Weights of a small mixture-of-experts language model, trained from scratch on English Wikipedia: 64 SwiGLU neurons an expert, a variant of Muon for the experts.
Below are experts of layer 3 (counted from 0) of a mixture-of-experts language model. Rows are named router (the router's row for the expert), gate (a neuron's input weights, with its number), up (a neuron's input weights, with its number) and show model dimensions 0-79. Each number is 128 + 32 x the weight over its row's rms, rounded and kept within 0 to 255. Numbers have three digits each.
Before each expert's rows: a language model's description of what the expert responds to. This comes from a sample of Wikipedia text that the model never trained on.

# expert 11
Single p or P pieces and p-syllables inside words, often Latin taxon names or prefixes, such as Brachypelma, Diptera, widespread, Sup.
router:092129144188118155199132141166180084136188132144119130130156107086161083136155095066086113108127121146146123089098077141156122135135137157114075109143157093117137125087103124139149141094124148142130132065068109112112113032174136175130049101
gate0:124103095116139144163064147126107125129069149144122096173153163100132109046172167114123078145158147136157153142149151175191116130121158148063126098128141114140185091159117169129148145111149106156150125061160132114158097080124047185076173039
up0:131113119136152151107147122151149068133117132111116131110169141117173124087143068120122139195145141132183144116151102105184081151126115173087154096157122120142180147146065142140072122120154089168165035100098143118165073089137059128080109035
gate1:127040162115117161107120105118109140092129093131177174101101158098142123158127151085112090171121136164199138165137146113134166111121185152107102085126112091082065120152112121079125142124118109081137168115197142150225154141068140150156160138
up1:083134129140078137127098132142138089140140139089070104098105127107094114163097162126126111147069140147158098187103153151130146097135150141116128202192203119163178073187128163114124111112150104121132152135154153142144165084092133082144161116
gate2:130120137143126164127161133161073106116096141105131090115189103100110139124120091085066136156138107135162173075109107099090158127142140157146107151146158119128193138108083086175108096074159086111123129117113105095147162149155054154136128145
up2:123083100151126200132137154164096085177093141115063072082159106064114114167144119109068137086131126076192147149092164123082156127089102157114070107164183140073152125186158114128119108082154087143120109104132145072076167160150153140121161102
gate3:082162132133094116147127136123165178101167116117151119115133142175174142195117087126100135058093113072167138128050089134096104152113140149154089109075116123119095159122091116142109107136095163111125117106087100072165122085113068170135188085
up3:138112144103118112158141074103082107168113078084129136171153138173078140126188126146092151165185128139170117144131131045139162148132068142104145130065143165207180169118173107087183140126156128117148160136231127137090169132124099146146088134
gate4:126127093153102184115129157194127108150149140139166126166098172107103088207185168061138156145152097131188094128136136140090161076103108170146102149084111186087140147121108099137166182150121138050149156089092142093125177087051185133180063143
up4:081203157127166114108127130162137118125116099107198142122136106095091061199140179111122103172164144106131054134098126180096155124126130094126147130138119159098127138141144105192132144162101168074155129145089175137118125150043168079135082147
gate5:219109126142114138125136154162144095186123087184139144127098131074097128087156154133103086058140085132132057157187136132116118141115065115136127213128126129176109104105086127095131092143077102156082166120153180128129147126125119092138081132
up5:186142118121116134149135186136162124118157077137142149089150137158137078197099106099144177190091117124033157096120131089141133157123179077131076162145110120048089136119171135144129145167154108106092125169167155180101110124156115135130152170
gate6:096069130134109124137104134058131127111121127075131082172089150124189066154118133106135154130172110118104109169152131087073112083107112078159164147133139150194137136148129184202107121131143104140137115127085099130063121135130127134126061095
up6:061118122123090120160124125107133112118126131161105076107089132099127050151170126119130160158134095120183149134141150114125085083111117050140094155180151153166156147152118201126124106143103118126141139144147093103096093119108096074138098114
gate7:160141153153125113079098115095184120095107143117142149111180168096100112107133044108089151143148059154141070148139078100146153126119119087096122108110081168112132094174143132157175093123124135134127160111139101206075137115026144073101167132
up7:143112177155122123161127143159113099159094167164209099117108146068138058155065198105185163102155168136146100090116148122106125114136116150165134177094153081074132161105109117071153069111167144118152075077096142106130144123111093171137141123
gate8:161140133126116143144097151162152132158102145119103103135090141145122093158195121061123120118132101123123115139119151134151093122151109057148097189184110119102086167120082151107096067102135131127130151161103130154106121159122143133130133122
up8:179143188109098108166133181134110141140074139152110100115115119174138098136132158073152217117153113130166147181105168150121150131188140034144106134135149131140115128131140145074154153088105119128192149134084160158144155116058161124140147100
gate9:150181172127118148110119137171145129098138143084165123123098125109108132156045081161110118152069103146112129140074079178096170122132131155167090092119186108103095105136119084052142164110110155084079067179071149114058149117106187152072090104
up9:142120219136127127121071144117111117163078193104157133126167066135124107125120140128132127112155136140143152078117116116146139090104140117135110134114131134145139112114146149078165149111147117123123059139061132129100236134115163110102095192
gate10:082139148137069079145204127195091096174172105140115132152134067074078089158165131119114164145168134124113137132126140116127176082138145140105108133112100149154101106066104056139135152086155127089145130111111099094077141158155198114145062055
up10:126174192101146121107153156126078118167147111121151107083106169070132125084132094094098099081145042074093143115192160133130108138087111049097121132101166163112138103092066109113100118114148163104150148126092127197098147101076138075088135098
gate11:105096158137213150183087078101098150104168072116051101093123177133127122158097097120051119183175047153191114161108109091161081209136148199104118093114181098141143133119119139073142114116110162099123157144136156118131150106151142142170128081
up11:111084108137107113134130127154141116141177182148151128159094132157108159133143130151141136107147158099160141119125103105139150118175091053127186110142136105134094172109115137105158116137127161166116132123080114092090120209123103078175148174
gate12:156125119122058093147096167143130142121116159117078069125126108083141098062139115108119085102106125119176214158176121161137106112137128075115167173077108089133142199107089173074171121079101104083124121099148147102065092120144086100127108092
up12:155124136118083091086111233162169124120105145123135128098138147062188093090145120154160149076156094139147200118139112169131131116115125099094146162106152086158114206098078084064133135130102151091119103139158130137106127140178082112127083098
gate13:129092148148144117097126171096146166148181145103145091100154135053112107141143184038126133156111100163176132091076114112161151109138147158098163167128126096083165051085058111093116169142135104102132083104110135129101177115196129170137172140
up13:050116109137097128146062091095137164141173110096175076106148042128124071087136182087089104097111107123125154182094102143192157169108122093140188146170090088139132103094071146119114159053125122120123139119100150095118142102132171107139133120
gate14:145101116126144149180134134153147062151164154120143088088145170091149165096154131143105160207132140134091111163174104131177115103175167077163161086092115146136166087117150149139004106086084111188167088114096118154064140109117165144131143104
up14:148095090154165148109106168065110148089142160141103124148047104159200050128202116099155104121176102177134160140130051145139095140140121109120129134132124162097127128131118135161181137097161095139122061113157125095160084122183144093135146145
gate15:147130140161095115139150112151199069161119103095126132130169062134135148144068095138119161110153162117123106086150118181115139056139184122130080167123134149152142156097183170137133123111197143153119129151144074139112153058135143130170089138
up15:169142110131114151176193169158028121168110166152132106160089167154101101118126129125143150109137117119072153195143120133122136159169089179131171083134111192125097103099135142122189232099126155035131146130142171098158173087138093103151161127
gate16:131097187131174139119108132188150137137097120128112140126178164138153131145137102117109177105157129098134133091171120169129121094158166115095136175133113126128157123142078140119169170144105121185073143127133101104134079091095124200146137124
up16:238122104117096136164136114119131114090147159167192119166117149144056117143193138115108108122149121127155135138106147093135156122145136136090079123121107091167150114114189105169113101075114195127108064147165120153075096122133145144108133105
gate17:126096162116114104152077175110148101187136129064090143115152167188179096048186171081140161177097113135142148099146087086124126110129026180196133158156100117114211132148086091103114219133108106105143165114106146145143096134104174148155137137
up17:104116114115150106156104146156117128152177158117063146132099147097160058108131146087195114172095106137086071092105164116135133091175127153191128136142066100142150184062126115105146160173127149149129115168152177128082139094124144183111170119
gate18:135112170133160123106099129166065131149157104151121105148090123126108103125164119162151153146132124211162169084137147161132142115155180096152119137179151162145094148171050130095147083153139126160150113162078113096125135123155086145124123099
up18:143110122131146094166135151156126163153168099098123177139039124124180123123208152131152143147115156143127128112125117131133127130178113106111156146153165075115118100126132100148122115103184093088149108132134153050124193117147123058044144114
gate19:122077188103144171077152106173133158117148172144151121107179133121135107084225109096101111133148129153120153122154184168182117148052150090121136094169136111123101119148134180175071171091155114158161148103072100149051080125158077108182135140
up19:113129127119113084100120166181121181088131174139093181139168099116114123091151135120105142144173120107152141088141128155185132128119134106094141144140161146087161101078129147164101102145138154179200158154078140194091099177151045125112120099
gate20:143175160142149122121075125095102120152100193130124123041154062146164112145164169072173061154159171187114105097117133110154129138104057141150107077103115112088094112130087074183145126161127107150110131090104144173169120075090116160166086132
up20:103174172121100143110120154085150121099146169198122116124157150182131130102172152112140133122145083127127154103120123115147109142190084097155090154160067064112146115099139176153077132097098150126120143114132106102112192118157103087122159117
gate21:129111128137140189175155109140141121071128146049077157078128184128128093162102146106115064085086082068121141163130123132123143182165092107154200105079153147097060138098147144141142115108133137132152134105133144163168111147089136114098111105
up21:100199055120140090154112123105120148165099108123181032144134063108155094065082141106135137110126167152118066072116095164155155092145139152144097089131100126166135142143090110094114113131117110111109165143177211089138093138116160089104164109
gate22:102109118144106111102130132032153154103144154166150076102138146145183119141115148160145157143149048109143134123094136156119121102092116057101108175090123082155139138135136139134172091111158203050175167129160151119133161098166138120152122064
up22:119132131148128136129090187035109105205099079141112070079146117180127120147145181117101141077145159157196141135112120129098083110112109115124129161100154154112108101107148106113153116116129159042112125138139158102131122123162128156100129056
gate23:099173149133138131176122110137150074092160114101112138154093184059107146121086132092132170073094084067137128148099144093158174127097125092082085123109113122081154149087098132112157060144110095129082127130071126142078145126119176118138065142
up23:133132116156134109115102130083148166175080135143127151192141148148078166108076071104104111163155143169188117128114038114104115205128088173143158090123155143134138164159145119121111157140099168116115130141143124145039099148175098178147062163
gate24:078136153118080148142216166127142119189114057108065129169074104094147167138096134103117148123153155074129188168092116117100137142164107185089172133071166141126183159146133107160184115186085142049195196133121127162134106113117158206129159104
up24:128132138103149115115065128122183094113182131117156085100147141173106092135134104132127191105129047100062088135156116155100093112092172103174070132139083122151080200134112211124122148066108130187073100160099185097163154125058115108133102108
gate25:090141126151177108176115104138143083144128108169099110159097130110138093067127140147150086147151130117077087164098153112134112119176175086155100103146166106161168110109171107159154177129183167158142134131116151079200130106094110137201111133
up25:169098148122151101110124164100145132118149048106128089130130210086154111147098134087131144164146139193152094132138155167171118118122163159126152125138124146192128110136140130147185119113102063131130075134164168136217093107090106154126148127
gate26:113166170130084153140093105099086124118164106136102152091131189149156157193151116140125125104205127102140124075155096148128112162158151180139123158141150115101135122121112099155099188119090119161041187086093130131134099082131111143139115147
up26:143164148138152127147136119161104111106207147096145110098116190091161105129033144138121094150179097127129114054133139114100136178223152156095125063160131108093130125158108196166128083080123134135103154106140176156096086073111138123088135147
gate27:137129187146125170146028124127135104146122138034169123138130074107128090121103120097061138134139087140125116091122131133114075180131111092111174111119134146131142175095131099156043096118104125051098077100120136160051183129108090120172121136
up27:183151166148086201109177134124173119097116128049076131116107144114184108133093155111090144164191115070066051128189150089174093188144106082097158118161124144189152158111123159138103136101067126102113146121136159127105205087130101176137113082
gate28:059110144158084100191163111135101131096151122122076120133113134143099121184107140098136114131133115157115108142062137136111162123075140139143087154096149141088126070165097203069138142116123091092101118112122135073053160089175177113129127112
up28:159150123159112111144080143166166121146098088072108093153129148133168099108080087140170115154107186106148118154217106112170070125176135109110146179133128129143094117151108089152132104124120152110149142098089145134154119147154070132125096195
gate29:124129221135128148122152122106116138121115164071100110148118109153153160155137082139136115040172175124128113092105180206143125149143127177118183120156172142125133143130117128137155200095114094097061117128141092132115157079030153193097183117
up29:099085066123076155103135136139119170137189147159107077126141117125124122125106084122104133164161143105126117171134116142133114094109145154127082128155154178086147171109070125098165131133117115141082208166134093160091156082121145176124152131
gate30:131143103128145114146085128135111107086135106114097138131102112128111082156107169117138127128160142155168174094207128080127106126221161159090142152156121173144159146094127102121081103143161094198116133084143160156075178074088122091070097092
up30:136105159101131139143161171132124108097123141079137107113128085156160072129085157171161227106099093121153152142144089169149146184120117150175147110146196120093097132101153166072137155132181146110165101132187108134086091129090110120175138141
gate31:137168113150138125140074113119196113164153124129076179095125150136119172143136076155157105141104105128111206106169103099125133157095182147122132201096106096124129193152137158104115143129154133109150207159116118120113129099190164161075081095
up31:089148132117137190157113152168152105165141108131088138129116155120154152132121171139138109106069197132092103076099093201131117147163223140123152100113127083117143090115076142104098116182152172161147066142091135139156096086110172174121122134
gate32:138155105154183143132166112183163127179107153126122146104119126092154124105093094140147109093134179151167072082046120124116156080148152084118172143151152107151123100160113147157163119111161116104143120078114157067161142123033075175073157093
up32:136119111161166129148121132169131145164145124178120097049138132102141128153183119142056102160141157092113097129153098144176135102133120126132123127120158117115145139176146117104134142180088130153121056102170114092138101138080119140136145149
gate33:186161167128098124126099096163128166171102137108078114142110139111074095095170165090096104123108130146116100159071069139120110106136142105085091135132092175102156148167109093123151054124201169118148181127188104156104140103166126155109123126
up33:150183092133079108148083110180165110099135177092128128130147130062072093143096109067082181042097121182153128195121125094136161139054111112142170171107131125133100184112072090138138080119132167130139133110206184138143164101087163169129075090
gate34:085109184104152183110104084144114119110157094070094137099094119177165133179194134115105099111162103122169129068116108133153112150155103127164132138156119090116163111120093183096054116112155053173120117113105132135154076179157157115159133123
up34:129170158085111119146129091182144127103129110142126160165129070173169131098146153132114166091085130122094075072200105114139124184119087128149087141139165109095088107082097118184135096106188134138120193190150124117106180064093132107125093117
gate35:192140156128028097158107192145129149120113112142138143141126119122142120088162158079179101158199179108139120148185108126126131077099189183098139151170148142128088082184115204157127156187120119120160174139088168133135102121143140120114114114
up35:101120186142182147119135070131148116147118111150172124153153142144115145129181151114135101079100117122153121145109079140084112120114120182110089116187135120039109113142129187175101141123112109181108069135092211130151186139144118121173127110
gate36:153164117113123154136109136115187128111141141064144100105148103217150159092094113151126130126129127109151137070110146098126082072137157184146101157101100139025104072132120159136148125141118163113153128103155127140150123168088111132141119181
up36:139140153116066200122130113092061098142179111165186169103159132121174088133130142174127169107176100120085101092167088132156123167110137199111106196134126107163103087135178168114162116141172192111135144125132155134138101102158139178114094110
gate37:212083169143140111139171121073125072135074175128126179151128146149155153131188072088184116099191133074127141138171146144133149134135122133128112120160135177135076092113127114131140099147058100105141095116121152082199128088140136178145146127
up37:091121155117130156094137208123114180127128056186095186069128116112133046134118169155138129106087168130122166137156139148119067093208138141132124134096094138137189100132128143131101091157141163106130143148102117102092102112178137169079161114
gate38:110115119155114162163182199079160091104097163095140133144130101123128096056096123065147168109160139159068084167122091153119120128100092105118098147148186129133157089139146124130116067167118120140068147127179112152126137150154147129193148094
up38:161143191103136124134064110135114088128175057112150157125108116191150148157108117131112141157149108096255102147156109173136078170153180149177101143112076075123130146126115152124093166146179130139124125144122125137092079143146150130140149131
gate39:149095094133161157150143190142161112134096164125079144072097173097070118191108085100082136129094168101105117118127120160199103135156134098102121069115170070182151059079142168142141118074130110159070076089155101153077095149200113126125085127
up39:155081119145148155119128166162131158095062192127155131064197052111102129147093117092090089126132184165114094080140116146158132152156159141115084088132174135160134107162100183161141098106204113156130078063146118107084148151100127070104075157